config.yaml
num_hidden_layers: 11
hidden_size: 320
n_experts: 256
experts_per_token: 8
d_expert: 48
d_shared_expert: 128
hidden_act: "swiglu"
moe_layers: [0, 2, 4, 6, 8, 10]
router_score: "sigmoid"
normalize_top_k: false
routed_scale: 0.25
balance_loss: 0.00949
balance_bias: false
shared_expert_gate: true
init_std_router: 0.00655
lr_router: 0.00117
vocab_size: 8192
norm: "rmsnorm"
norm_eps: 1e-06
tie_word_embeddings: false
optimizer: "soap_variant"
learning_rate: 0.00558
beta1: 0.95
beta2: 0.95
max_grad_norm: 1.0
batch_tokens: 131072
max_seq_len: 1024
train_tokens: 542000000
max_steps: 4136
dataset: "wikipedia_en"
Below are experts of layer 2 (counted from 0) of a mixture-of-experts language model. Rows are named router (the router's row for the expert), down (a neuron's output weights, with its number) and show model dimensions 128-191. Each number is 200 + 30 x the weight over its row's rms, rounded and kept within 0 to 999.
Before each expert's rows: "comes before" lists some tokens at least twice as common just after its tokens as in all text. This comes from a sample of Wikipedia text that the model never trained on. Tokens count by the router's weight.

# expert 48
comes before: "1", "2", "3", "6", " —", "q"
router,189,264,222,206,240,222,197,206,176,194,225,272,192,210,233,188,214,183,208,184,235,203,187,162,194,168,223,219,163,177,250,213,267,206,196,222,195,240,217,198,221,232,145,228,263,220,173,206,177,173,230,172,209,221,167,164,219,203,176,217,177,185,220,191
down0,152,225,204,202,213,204,172,191,160,266,240,219,167,237,228,206,170,158,197,193,188,169,209,235,155,174,168,193,185,180,187,256,164,161,184,146,229,220,145,247,263,190,165,197,195,161,198,176,233,242,221,212,283,202,214,202,223,225,189,188,184,237,198,265
down1,218,211,232,171,201,240,175,211,210,202,207,225,187,264,234,202,217,227,229,166,204,198,178,171,273,142,155,210,220,219,174,186,191,229,216,194,178,184,165,213,265,179,248,157,198,251,249,168,226,216,198,156,208,127,192,181,204,216,176,242,184,221,217,210
down2,222,225,221,168,201,226,175,201,241,174,174,233,188,223,167,178,223,175,185,207,183,159,224,214,206,195,220,215,170,203,196,145,176,218,187,210,203,189,171,210,157,211,184,182,191,183,173,239,244,208,161,249,193,184,199,149,248,231,212,192,235,172,194,247
down3,186,212,184,179,191,202,208,246,271,200,213,203,204,227,235,199,302,244,189,217,117,227,121,195,209,219,161,249,202,179,208,133,151,186,225,173,195,177,225,181,229,216,201,217,184,222,202,238,184,246,211,219,178,198,173,205,148,223,203,238,166,153,180,223
down4,196,216,182,199,149,176,206,191,157,217,211,186,189,245,179,251,213,212,194,225,232,224,179,176,207,241,215,247,175,164,202,209,236,183,203,199,202,145,145,187,187,198,142,224,174,252,156,181,266,198,177,119,184,235,170,197,129,193,180,192,185,246,202,267
down5,161,161,188,220,186,159,171,220,222,169,230,225,202,196,176,276,206,226,174,176,187,214,208,219,237,266,226,276,194,207,267,179,211,272,238,200,214,166,194,143,184,235,159,208,166,192,189,170,176,187,234,244,209,152,186,210,169,213,213,188,205,250,174,217
down6,237,215,209,264,228,142,200,263,195,189,138,218,229,186,177,186,293,199,211,172,271,184,299,193,191,167,235,251,187,201,189,196,162,197,194,187,127,229,226,242,185,208,195,218,219,207,182,163,199,192,158,227,207,238,171,174,222,155,206,183,227,170,190,167
down7,216,174,214,262,220,204,201,230,305,190,192,178,218,183,218,223,168,199,167,240,254,190,227,207,202,173,162,177,163,241,159,197,185,202,161,221,172,164,156,188,219,208,211,219,205,178,233,214,192,260,175,199,171,228,228,183,210,206,201,219,188,190,207,207
down8,240,265,169,213,177,196,211,211,214,254,257,225,262,165,195,258,219,154,215,265,184,187,133,256,216,218,175,162,161,207,219,217,187,174,194,243,169,208,196,190,199,206,160,181,251,157,197,213,159,212,210,161,232,190,152,212,191,203,213,266,229,203,174,166
down9,209,193,196,227,214,170,155,232,204,166,179,181,211,202,178,233,220,225,211,253,176,216,160,186,199,153,169,220,149,186,160,225,179,215,219,194,229,210,245,176,192,179,194,211,245,174,158,238,186,193,168,252,179,215,205,165,246,270,232,203,183,254,142,233
down10,278,226,281,199,205,193,243,197,253,106,166,181,226,199,232,197,144,211,218,143,209,245,238,228,193,137,178,221,194,205,173,174,171,170,189,142,175,181,186,209,215,177,220,194,181,237,204,158,178,202,228,242,234,197,170,187,232,181,199,223,210,225,164,159
down11,207,226,188,222,224,199,153,233,163,235,196,173,192,244,227,269,211,217,209,218,194,168,188,187,167,207,188,234,159,156,203,269,223,192,239,175,206,209,239,222,184,207,190,199,197,238,181,138,246,175,223,142,174,198,242,184,203,195,186,171,220,225,261,207
down12,303,220,161,206,216,205,195,123,157,216,240,195,201,192,256,175,172,221,182,169,198,198,206,193,170,196,177,188,201,216,194,232,220,182,241,219,147,240,187,242,195,209,212,123,193,241,192,167,148,201,208,183,225,188,244,212,208,195,181,278,176,190,157,171
down13,190,219,229,205,196,208,180,273,221,201,149,191,165,254,190,223,212,194,219,227,233,163,180,234,240,199,204,237,206,199,204,211,172,247,267,158,226,161,234,167,156,227,188,207,227,184,209,167,193,233,190,208,183,165,207,165,161,211,218,180,237,212,210,195
down14,187,238,249,142,171,169,190,182,204,250,222,141,172,259,219,203,186,218,228,150,217,212,165,158,178,220,263,198,154,206,225,190,248,223,197,231,197,234,152,256,221,239,197,187,186,218,210,187,255,142,183,185,202,179,249,176,283,211,177,186,201,223,190,199
down15,217,197,230,203,204,230,219,176,185,157,220,165,147,207,157,184,160,238,175,260,159,189,211,182,217,232,199,93,208,176,204,176,251,208,188,266,240,191,182,168,153,235,232,170,229,204,179,161,212,231,240,208,214,182,163,168,199,220,210,226,160,237,192,187
down16,207,215,223,179,232,185,170,221,229,209,184,183,176,175,214,193,135,216,180,208,218,136,200,186,190,190,154,238,208,282,209,200,194,179,204,207,176,204,229,215,245,199,266,237,247,160,270,198,197,238,175,215,129,189,221,196,205,252,212,222,151,221,207,215
down17,236,203,172,163,176,287,206,200,196,206,248,204,142,177,210,185,160,212,205,155,212,180,256,155,270,221,234,198,170,157,153,233,228,179,207,232,183,258,179,187,215,231,187,223,195,181,227,174,207,180,170,201,214,177,203,232,245,243,213,200,164,220,199,221
down18,147,215,219,204,237,162,181,210,178,195,230,136,197,249,184,238,201,158,199,209,242,203,173,154,197,125,227,235,165,202,196,220,190,183,188,232,166,212,198,164,202,188,192,184,172,162,183,249,215,163,159,249,217,233,198,198,227,210,172,183,184,196,194,152
down19,196,197,172,220,221,171,181,215,171,190,215,162,204,202,177,159,204,198,233,176,153,204,236,159,156,179,229,195,185,176,172,115,178,194,198,203,197,165,245,207,175,128,215,199,154,221,166,206,240,219,191,267,170,212,220,248,192,191,190,179,183,194,229,169
down20,183,183,198,243,221,229,209,208,165,194,230,218,163,201,228,133,198,185,144,207,178,235,226,182,198,175,132,238,180,171,179,222,208,170,137,197,203,197,224,170,198,193,209,173,175,147,213,198,208,147,231,191,189,249,153,188,211,200,163,219,155,171,236,216
down21,194,188,213,212,179,224,202,201,237,210,203,176,181,185,221,190,144,172,186,192,191,200,164,170,203,164,188,202,211,166,185,177,263,212,205,236,260,207,200,216,253,239,194,169,176,227,179,215,138,211,259,191,238,181,233,201,217,230,187,194,201,220,223,171
down22,194,209,258,216,191,187,246,217,250,176,240,206,257,203,148,191,192,199,182,218,174,236,209,195,201,253,217,261,208,203,236,210,260,215,257,151,196,230,200,174,226,169,199,187,177,245,136,198,183,193,207,186,197,208,202,240,185,207,192,193,201,202,240,164
down23,169,199,144,197,204,202,175,217,195,233,267,241,216,229,257,212,194,183,171,209,195,201,220,169,168,210,203,200,196,220,184,132,246,152,235,156,191,192,138,246,233,249,211,220,187,190,184,209,208,121,112,222,168,204,215,225,202,200,222,191,243,195,242,209
down24,188,171,277,218,224,223,216,167,187,240,202,218,178,234,195,169,187,197,149,185,232,230,211,233,233,186,205,181,220,152,192,248,186,168,200,176,183,221,200,209,195,227,237,130,224,235,195,222,246,171,242,228,225,177,185,197,245,217,142,130,227,246,209,236
down25,200,176,178,171,181,215,213,177,249,164,211,194,209,172,156,255,181,160,184,179,206,186,179,206,143,203,214,199,189,242,208,176,200,191,212,179,206,183,255,231,184,214,153,222,120,227,259,191,151,225,145,224,158,229,178,241,168,194,229,217,221,200,168,217
down26,150,238,211,122,191,214,205,209,173,177,206,246,209,254,237,209,233,179,186,203,185,202,183,196,174,236,196,189,209,175,201,195,179,181,197,203,256,189,203,222,217,170,192,256,179,181,177,220,188,208,222,257,174,179,189,208,146,177,224,181,204,206,169,222
down27,163,173,192,237,173,184,248,182,166,182,184,172,187,128,198,181,216,159,195,234,153,182,171,211,202,239,170,192,173,222,209,221,196,227,222,228,211,205,234,210,180,204,182,198,163,189,215,198,219,230,244,180,183,131,235,180,211,212,212,174,127,157,244,172
down28,201,235,190,161,235,269,175,212,175,194,227,196,249,208,225,220,197,204,206,218,164,189,209,215,200,178,200,189,166,255,157,230,170,220,151,190,255,234,232,224,211,242,172,210,212,265,234,173,214,155,186,193,182,208,196,187,202,195,219,173,204,229,213,213
down29,203,254,233,236,217,145,223,189,221,204,236,157,196,174,138,221,167,199,226,211,107,196,173,227,221,193,169,187,200,274,226,199,176,181,211,157,182,196,223,208,231,210,222,167,225,209,295,189,225,192,223,223,171,237,200,189,209,191,169,192,234,210,224,194
down30,164,198,245,220,258,203,195,255,209,208,231,243,162,186,213,176,201,162,202,198,154,223,169,162,226,232,204,194,221,253,235,148,162,227,210,204,207,202,235,189,140,181,239,238,185,235,248,182,209,194,197,200,160,198,224,135,205,208,229,218,160,156,194,145
down31,260,223,212,182,201,230,188,236,198,214,180,191,183,195,203,213,198,178,210,220,184,173,221,219,166,223,173,191,222,181,171,249,163,218,183,252,227,192,211,171,183,198,127,215,149,196,147,236,243,221,191,230,217,245,182,175,203,189,240,224,198,204,183,211
down32,165,185,230,142,208,105,186,210,229,167,187,244,213,235,205,230,208,210,213,174,207,173,239,232,179,186,182,200,156,186,230,166,245,200,145,219,214,219,186,246,207,129,198,156,180,130,251,193,173,236,174,180,196,184,168,187,152,205,183,229,183,191,187,146
down33,209,157,219,197,189,197,170,179,159,166,251,220,190,208,208,221,255,205,204,187,200,253,145,213,245,157,133,205,176,228,199,220,224,165,237,201,261,153,208,239,222,126,215,216,185,197,205,124,186,163,167,236,166,271,177,150,209,165,203,222,224,112,252,244

# expert 59
comes before: "-", "\n", "9", "0", "8", " States"
router,194,211,208,203,199,206,170,193,173,246,213,225,197,226,228,165,155,140,208,176,157,205,178,158,164,164,158,220,188,211,234,235,221,210,204,225,171,257,170,218,232,177,197,208,228,179,207,182,216,213,208,173,198,268,182,204,197,163,264,222,210,194,209,187
down0,192,174,218,260,179,211,217,214,166,256,170,202,218,226,236,160,182,219,199,243,209,146,271,149,214,261,193,234,187,163,208,163,211,217,214,258,165,176,193,225,175,211,201,212,209,187,197,227,154,147,237,261,221,202,171,210,169,209,159,146,192,198,173,226
down1,189,190,187,209,218,189,166,166,183,223,183,181,191,178,177,187,170,226,143,236,136,149,267,203,245,201,227,192,156,215,194,168,184,172,163,200,273,214,193,190,258,190,197,202,150,234,224,235,184,194,258,230,177,160,184,236,201,209,216,172,122,157,235,193
down2,238,210,172,234,231,166,200,183,251,227,239,255,173,200,191,229,239,228,162,176,239,188,250,191,249,203,181,209,165,164,221,191,176,171,172,242,208,268,228,219,188,227,281,172,202,161,237,217,204,173,201,234,203,183,155,209,186,216,197,142,211,187,206,199
down3,196,194,197,222,205,172,184,240,186,233,174,236,237,178,199,198,174,203,153,213,172,159,204,241,196,188,125,225,245,166,166,231,190,160,192,228,193,168,196,283,133,233,202,143,165,259,267,131,222,214,200,191,167,182,239,218,153,223,218,179,247,214,196,247
down4,197,154,224,177,215,183,164,227,161,199,191,121,158,177,151,142,225,178,164,125,238,177,206,191,206,203,179,215,213,181,188,203,196,217,162,142,212,168,226,220,164,175,199,189,166,225,234,226,189,182,238,223,163,220,168,176,200,244,195,199,222,161,152,202
down5,141,180,210,199,208,159,225,185,147,208,224,242,184,190,216,204,256,162,151,224,109,227,206,187,211,193,143,236,184,236,223,178,162,219,184,187,251,195,180,170,226,215,187,261,182,186,133,164,224,172,217,158,213,249,214,212,207,197,184,176,256,161,211,236
down6,209,263,223,173,216,183,175,208,206,173,196,217,188,238,205,206,204,198,202,214,214,245,237,229,199,246,192,176,192,210,142,178,148,189,207,167,171,208,258,241,189,229,216,211,190,227,214,202,190,200,141,230,170,181,173,176,224,206,264,167,222,228,253,180
down7,191,172,148,198,177,205,151,245,162,218,228,149,206,196,204,222,191,215,242,223,203,208,214,167,206,188,197,172,280,203,159,225,171,258,187,214,227,156,203,210,162,140,188,220,197,219,220,236,163,242,235,219,212,171,219,203,188,186,227,247,184,228,224,178
down8,216,247,230,207,196,164,216,203,156,161,188,167,199,223,216,140,167,199,209,217,149,207,158,200,212,178,227,254,168,241,183,172,168,224,157,232,189,187,205,183,173,193,170,168,214,222,242,139,213,238,227,177,250,207,204,170,227,187,184,223,170,209,224,181
down9,202,126,198,218,217,195,224,173,197,180,180,186,195,179,178,197,172,185,164,208,209,207,222,188,228,195,235,224,212,228,201,185,234,197,172,239,210,204,167,220,159,226,189,215,210,210,209,153,222,217,181,172,211,211,171,220,194,214,202,179,186,221,230,231
down10,166,168,196,197,186,248,201,197,204,248,189,171,189,224,200,200,181,195,258,231,231,171,188,217,237,184,222,220,153,176,155,265,148,211,167,211,196,210,174,207,221,137,230,178,258,203,244,290,227,243,168,238,149,257,216,259,188,184,217,124,190,248,177,165
down11,186,214,237,189,222,229,191,196,229,173,230,208,227,205,185,162,202,194,167,207,217,166,266,206,174,209,163,178,169,218,206,150,240,145,186,250,197,222,194,218,205,242,219,236,227,236,302,217,183,196,201,161,226,207,197,111,219,191,205,215,176,243,190,167
down12,213,193,194,184,208,209,206,212,203,192,155,149,132,182,195,211,224,221,125,232,248,195,239,238,241,189,200,203,205,179,268,128,238,229,218,214,172,166,241,202,213,230,185,133,210,187,228,196,152,276,192,197,218,184,217,167,206,206,183,201,173,224,222,176
down13,166,99,129,225,116,184,195,188,237,220,222,208,165,174,231,164,189,256,235,170,161,162,153,146,153,205,231,201,183,177,262,143,176,178,175,220,206,169,227,236,183,224,208,205,242,209,202,213,218,227,191,258,222,182,212,234,193,224,197,185,182,179,217,165
down14,214,181,236,258,210,182,220,123,184,237,185,179,201,214,151,207,219,183,196,269,180,118,184,176,167,225,247,163,187,185,244,133,258,222,125,207,181,196,180,221,188,216,242,227,200,133,202,174,161,199,169,212,187,182,241,182,170,158,203,202,196,224,156,227
down15,197,167,154,192,243,169,215,226,223,172,184,158,208,223,181,180,282,193,219,175,195,181,192,155,216,175,222,199,176,201,167,162,176,164,206,169,141,201,182,209,175,225,185,163,218,225,212,220,200,189,250,174,265,202,289,138,178,185,211,225,209,193,165,235
down16,198,243,178,143,183,232,197,215,243,218,192,218,196,130,232,199,187,214,226,178,239,196,204,225,158,203,207,187,214,169,153,218,207,219,195,194,181,195,185,184,242,169,183,182,237,199,180,213,251,205,194,205,217,224,211,205,198,224,221,208,188,160,174,230
down17,174,218,252,198,221,217,196,167,184,171,204,143,167,200,218,211,196,238,208,190,227,160,188,185,273,201,205,254,237,208,177,190,167,194,203,186,221,232,223,175,209,202,242,222,219,184,223,214,193,174,222,186,207,205,180,210,176,194,207,155,203,230,186,201
down18,238,190,214,192,199,189,215,240,208,182,149,231,208,193,221,147,215,198,195,215,184,220,206,224,186,220,240,219,216,242,197,159,179,141,189,243,232,241,228,235,214,189,208,243,191,161,239,160,207,123,231,223,174,216,186,200,222,198,215,184,258,187,175,190
down19,199,184,185,213,168,222,183,183,167,130,214,212,172,179,213,244,204,172,236,214,197,173,208,207,218,195,169,187,225,184,171,208,200,217,231,190,205,149,209,182,136,141,221,217,209,194,205,181,166,181,232,227,190,194,157,257,219,228,230,247,245,181,194,186
down20,199,119,174,203,166,157,188,253,227,252,220,164,180,207,200,239,228,131,146,196,185,210,166,187,183,168,175,174,205,181,193,193,179,213,202,217,236,224,149,175,192,292,276,209,216,151,228,223,200,171,194,209,185,223,209,216,263,195,199,229,202,207,264,214
down21,202,212,198,195,198,264,182,142,196,183,212,172,249,184,184,190,241,194,251,210,253,207,151,218,227,180,191,136,175,215,147,204,188,237,199,189,167,218,222,188,207,252,195,191,141,230,252,240,188,247,223,207,128,212,238,163,231,202,139,184,176,221,238,179
down22,193,177,193,195,195,203,242,255,216,209,177,207,165,171,204,200,167,169,194,225,230,255,196,184,206,212,181,203,126,199,243,195,247,254,211,168,240,218,174,249,168,253,237,196,206,243,241,150,215,202,202,209,187,178,162,173,198,190,159,216,193,144,166,266
down23,166,235,164,151,175,226,150,214,159,257,252,155,123,131,195,181,240,180,187,214,232,227,175,186,171,234,231,213,195,209,170,286,223,175,239,245,173,231,220,197,192,257,233,194,202,163,264,209,180,226,185,199,185,205,205,207,175,250,139,166,182,222,184,184
down24,191,182,164,179,239,233,213,178,244,229,136,251,216,208,247,214,228,226,170,200,148,194,197,222,164,156,182,208,164,197,209,202,205,186,173,209,190,179,177,216,165,243,235,237,235,219,173,197,227,231,214,163,239,182,205,185,232,197,193,218,188,189,217,225
down25,214,195,254,189,132,218,157,220,212,207,202,175,231,214,193,225,204,208,224,239,226,199,180,251,197,218,207,234,190,215,269,241,170,235,208,178,197,199,248,148,173,223,213,167,209,214,231,203,165,189,184,218,207,199,223,233,230,211,170,200,216,261,221,208
down26,176,209,175,243,179,182,199,216,207,199,187,246,225,234,151,190,163,158,242,206,158,203,210,221,182,263,211,219,199,191,191,214,200,220,235,241,246,192,206,202,174,201,170,210,172,244,223,249,236,248,218,171,215,230,203,241,167,254,175,154,203,242,214,261
down27,271,190,210,188,177,209,199,200,223,224,136,176,203,159,194,172,179,158,234,250,220,205,264,181,251,185,202,234,231,170,191,189,192,227,175,175,159,197,161,188,233,165,169,137,177,269,209,227,189,221,225,199,198,193,142,179,201,194,239,220,158,228,218,229
down28,245,155,179,219,195,190,203,221,229,191,199,165,238,195,206,205,205,202,181,239,200,192,149,169,227,192,197,208,161,253,212,208,201,143,226,164,159,187,223,222,257,236,177,176,160,202,132,218,197,196,264,226,167,194,238,224,231,208,196,205,156,173,151,243
down29,221,207,215,134,196,200,211,164,233,229,193,230,187,191,140,194,188,210,159,151,242,230,169,169,198,213,208,259,211,238,176,209,238,197,208,231,155,242,176,142,195,189,238,209,195,225,232,152,184,188,243,178,181,195,242,255,187,187,186,249,140,172,175,159
down30,179,238,216,181,161,190,202,191,130,191,199,155,176,208,201,202,185,176,248,147,205,223,196,215,225,183,193,216,230,163,144,217,232,177,185,224,196,194,200,219,228,240,208,201,226,196,245,218,150,183,187,192,171,223,210,190,196,181,165,189,243,264,194,191
down31,241,223,164,207,203,200,249,159,196,178,222,194,241,201,206,190,165,174,196,175,242,237,147,212,249,236,204,217,225,193,201,212,171,208,177,168,216,229,193,213,154,108,172,200,145,187,242,213,233,211,177,148,165,184,184,223,186,159,193,233,227,188,216,170
down32,219,222,202,205,215,180,198,216,193,194,201,219,207,184,212,222,220,191,221,159,178,262,202,257,206,231,176,256,147,218,201,218,209,212,172,184,193,269,189,236,193,218,204,219,204,227,200,183,225,240,231,187,211,216,190,180,213,185,253,196,163,195,257,210
down33,252,222,205,157,207,187,226,168,237,212,185,229,214,165,190,216,215,185,207,192,217,173,225,258,203,222,162,187,237,225,209,175,202,216,247,155,211,231,218,198,243,192,119,203,247,234,202,181,150,207,211,243,184,201,197,224,225,210,204,245,203,186,207,162

# expert 226
comes before: "1", "9", "2", "0", ")", "8"
router,185,196,219,245,216,180,186,181,188,195,235,224,197,197,167,209,189,182,227,186,157,192,187,201,145,154,194,196,202,212,259,229,182,205,176,218,177,227,204,207,200,190,157,150,233,198,180,230,164,210,241,188,198,224,184,187,214,206,182,202,206,178,177,234
down0,159,187,175,176,183,207,207,167,237,212,195,147,183,170,184,200,187,202,256,217,252,194,181,205,217,159,258,156,242,192,273,163,235,229,185,225,272,193,220,222,199,158,274,181,206,208,182,194,186,207,215,152,180,179,187,252,210,152,226,198,213,241,206,134
down1,162,221,256,216,212,230,143,181,154,149,221,207,119,179,238,168,163,172,187,180,210,201,169,239,161,172,218,239,243,229,142,236,206,153,191,159,208,145,220,211,219,249,154,189,160,210,155,206,199,176,210,207,186,246,175,193,178,245,192,160,192,153,206,232
down2,166,165,143,227,219,145,232,194,176,142,230,161,209,209,169,234,179,165,273,209,152,241,143,178,177,259,252,211,191,228,225,195,223,139,231,208,173,186,231,174,247,228,233,181,225,225,186,149,157,230,180,228,191,206,126,200,202,193,217,150,214,186,210,215
down3,201,218,232,172,175,229,210,124,210,170,184,146,208,167,193,189,225,193,230,202,223,250,210,221,215,279,256,238,237,238,165,198,217,200,197,173,192,227,225,190,198,210,195,137,207,197,215,162,140,178,214,228,195,190,202,205,256,235,222,202,210,162,221,149
down4,195,207,184,171,179,188,160,226,225,235,167,183,221,204,194,214,183,235,184,147,188,162,220,230,195,265,198,288,230,143,179,254,185,193,227,197,145,194,211,154,176,180,216,179,213,163,186,180,171,179,214,208,223,189,231,206,172,231,192,169,175,163,165,170
down5,158,194,214,219,212,185,185,206,193,205,192,180,163,202,155,191,215,189,203,173,121,216,180,222,241,222,236,206,270,209,212,198,213,206,194,212,255,199,203,148,188,166,176,130,200,228,261,188,241,203,176,169,195,194,210,222,223,237,176,211,220,235,226,199
down6,195,208,184,220,188,204,224,200,230,174,153,212,139,214,207,194,212,189,241,158,208,157,198,217,227,145,206,194,150,226,198,206,226,156,206,205,235,202,167,168,218,186,165,177,263,209,128,265,205,150,178,252,185,197,131,146,173,242,183,190,197,198,243,203
down7,216,250,226,189,162,187,220,183,161,206,243,173,189,226,213,185,207,229,249,136,126,195,210,149,208,210,193,184,239,185,183,260,211,231,228,260,185,241,190,186,209,194,200,170,230,179,188,146,206,165,235,198,171,186,209,203,243,165,217,164,217,169,199,194
down8,243,280,218,167,214,175,179,161,238,148,250,227,227,209,225,221,213,225,156,212,261,231,165,194,214,140,228,198,222,169,197,168,227,215,177,178,200,208,220,162,163,164,222,183,221,200,163,195,197,211,153,173,164,217,246,209,181,233,195,204,208,210,180,170
down9,196,149,238,228,205,212,203,209,191,206,133,183,205,171,227,220,209,161,162,186,160,207,216,211,186,197,163,176,157,193,177,191,134,207,194,206,269,207,181,208,200,238,199,189,264,223,213,148,177,210,222,261,166,219,202,224,213,241,171,155,226,240,203,210
down10,141,197,214,182,241,170,149,193,198,225,246,199,226,213,148,234,194,218,208,202,184,280,202,239,180,206,190,195,232,223,249,237,160,235,191,283,227,186,240,202,161,227,191,138,168,223,233,229,243,194,205,182,250,219,176,210,212,252,200,235,190,232,227,199
down11,204,208,214,189,176,187,192,223,214,144,175,159,182,200,244,205,172,173,207,196,221,195,189,181,178,203,268,251,184,175,241,205,174,140,206,268,251,202,199,237,162,232,237,156,236,221,248,184,277,230,239,237,251,151,226,226,211,208,207,207,144,164,204,214
down12,179,164,190,182,229,199,141,197,229,198,192,160,212,179,213,188,209,180,221,155,163,182,205,179,220,226,183,183,240,163,153,187,229,224,280,184,222,175,205,224,193,185,184,181,189,215,172,224,192,193,242,139,187,180,169,192,235,191,191,256,250,230,195,184
down13,210,173,200,203,198,209,176,184,215,207,160,214,183,207,243,200,172,151,241,208,174,185,208,172,203,256,182,214,205,176,216,216,156,224,190,213,191,131,241,186,259,228,207,237,165,213,217,198,211,250,189,175,186,205,190,136,186,166,238,186,203,238,126,213
down14,136,126,185,171,250,199,198,226,169,230,198,147,155,234,227,207,169,186,204,225,189,197,176,182,210,209,243,256,220,215,194,215,247,171,172,256,187,155,171,187,215,235,214,162,214,190,208,236,185,171,193,201,192,153,173,179,224,209,209,270,165,163,195,202
down15,211,241,223,170,208,213,208,212,193,235,181,252,207,214,230,146,202,201,214,165,193,188,197,192,173,133,183,175,203,205,215,210,205,248,157,192,185,208,195,170,247,255,224,255,181,161,187,240,212,236,211,209,247,196,269,196,180,206,198,230,157,175,234,225
down16,176,212,186,232,216,162,193,218,226,205,186,157,225,275,169,190,238,262,234,244,187,178,134,188,202,196,191,249,195,198,185,227,162,173,190,263,203,209,202,211,193,181,225,215,168,220,181,198,146,216,185,237,227,212,212,199,208,173,224,212,198,168,203,150
down17,193,209,216,205,169,219,188,145,228,252,224,207,255,236,180,205,190,201,242,250,204,198,260,196,188,170,221,216,165,182,210,228,209,202,190,204,223,211,212,146,237,197,208,181,182,217,172,173,214,247,203,230,221,188,197,243,233,226,147,171,221,235,217,179
down18,197,192,202,185,212,171,208,128,171,173,210,224,177,206,233,183,209,220,212,204,181,227,191,185,162,221,167,210,147,216,132,199,159,185,197,176,250,179,166,178,189,199,156,177,186,149,176,165,209,184,191,207,168,178,150,178,193,212,230,228,195,241,229,220
down19,199,231,194,198,212,166,209,207,239,219,234,207,262,137,190,266,197,204,247,228,172,261,162,196,238,292,202,180,222,241,233,243,204,173,222,230,198,207,244,185,197,175,194,199,206,230,259,184,211,235,201,204,161,205,208,175,214,178,217,243,199,202,162,168
down20,193,247,213,202,183,198,200,209,249,206,183,207,239,230,211,229,192,173,232,248,215,205,168,243,262,180,208,178,165,183,193,185,171,166,177,164,205,181,239,179,122,198,150,202,193,211,214,227,157,239,182,108,196,203,194,193,238,196,188,222,219,219,153,165
down21,167,232,241,195,209,251,222,182,140,166,261,167,175,201,198,200,199,231,194,207,161,202,194,157,195,136,164,196,221,193,192,182,179,235,248,178,213,212,180,190,229,188,235,193,209,203,167,252,200,197,170,199,222,157,229,265,201,156,205,208,236,228,224,199
down22,212,197,221,177,177,211,192,191,187,220,160,160,172,237,213,209,202,157,152,254,219,167,223,223,179,175,139,209,167,181,203,185,214,175,197,216,231,181,201,204,233,256,242,232,225,192,199,189,205,217,250,187,260,211,182,220,148,185,268,205,250,235,197,157
down23,197,202,206,149,142,158,187,193,171,174,214,150,217,291,173,221,224,197,179,181,201,179,163,186,155,216,203,211,295,181,173,235,211,173,240,220,229,189,196,250,278,226,214,222,175,237,155,173,227,203,208,230,181,197,230,264,223,214,224,214,196,191,204,216
down24,209,174,194,201,160,182,207,159,208,203,216,197,188,183,150,226,246,192,240,267,247,168,140,200,203,217,269,210,195,221,247,181,194,227,164,200,213,188,234,183,179,181,198,216,228,145,110,223,177,225,238,176,162,171,170,159,133,161,203,182,149,167,147,203
down25,218,215,243,248,151,132,209,199,190,189,177,217,188,188,204,238,113,197,191,216,209,178,184,210,183,172,165,232,199,191,193,227,221,224,241,206,216,242,201,219,227,190,214,263,212,219,195,249,209,220,197,228,169,204,152,199,190,218,160,224,257,294,164,213
down26,126,148,136,192,183,211,194,193,174,203,214,200,200,214,180,169,228,221,187,193,193,195,196,192,187,250,236,179,182,168,230,199,232,170,227,188,172,230,200,209,197,216,253,213,225,265,213,170,235,224,194,224,203,204,205,198,212,181,198,273,241,144,220,186
down27,245,249,191,216,227,216,174,169,169,220,200,204,234,173,178,185,260,168,236,197,181,207,207,182,206,218,216,160,150,210,204,177,181,181,203,231,199,200,244,220,175,148,209,256,139,219,187,188,188,192,248,216,164,207,192,160,152,174,189,226,199,123,212,221
down28,246,223,229,149,230,200,190,175,222,181,163,162,237,144,191,187,175,242,193,167,181,211,204,227,199,226,209,242,215,159,159,253,192,228,209,214,238,229,192,223,221,127,234,109,174,226,264,166,161,244,143,161,168,211,183,254,177,204,187,244,225,210,205,230
down29,224,225,223,164,212,204,173,184,225,193,229,181,160,149,213,206,191,227,188,150,124,204,153,179,202,191,216,226,198,184,187,218,221,191,180,239,168,175,201,254,205,236,189,231,220,211,161,190,270,213,219,196,207,155,147,157,222,217,214,189,217,188,209,168
down30,197,210,131,206,194,183,207,163,204,169,183,207,163,239,259,226,194,255,257,210,216,206,191,224,208,153,207,229,226,186,171,228,238,198,180,181,217,214,194,226,251,233,220,210,198,187,212,183,182,223,179,200,192,175,162,199,180,207,189,259,238,212,210,209
down31,205,195,174,185,161,145,151,186,194,226,191,206,191,225,182,179,167,170,185,152,204,225,255,192,237,205,207,173,134,157,254,210,137,276,223,175,183,207,203,204,197,185,230,167,238,236,150,196,221,230,187,240,240,200,224,204,211,207,193,207,247,187,193,195
down32,245,156,208,205,165,223,227,139,229,175,189,203,186,176,219,192,214,211,215,159,226,269,253,219,213,203,202,172,218,195,177,171,228,215,226,188,178,196,254,187,226,209,207,192,205,215,189,254,198,211,177,190,213,185,167,157,233,208,205,202,190,215,244,189
down33,182,206,158,212,229,148,198,238,206,162,229,196,206,216,255,164,230,186,182,169,207,188,224,205,184,209,180,232,213,213,159,249,150,163,217,226,208,167,225,201,226,159,227,248,251,206,206,232,232,186,215,192,213,231,233,183,182,170,240,124,233,182,185,213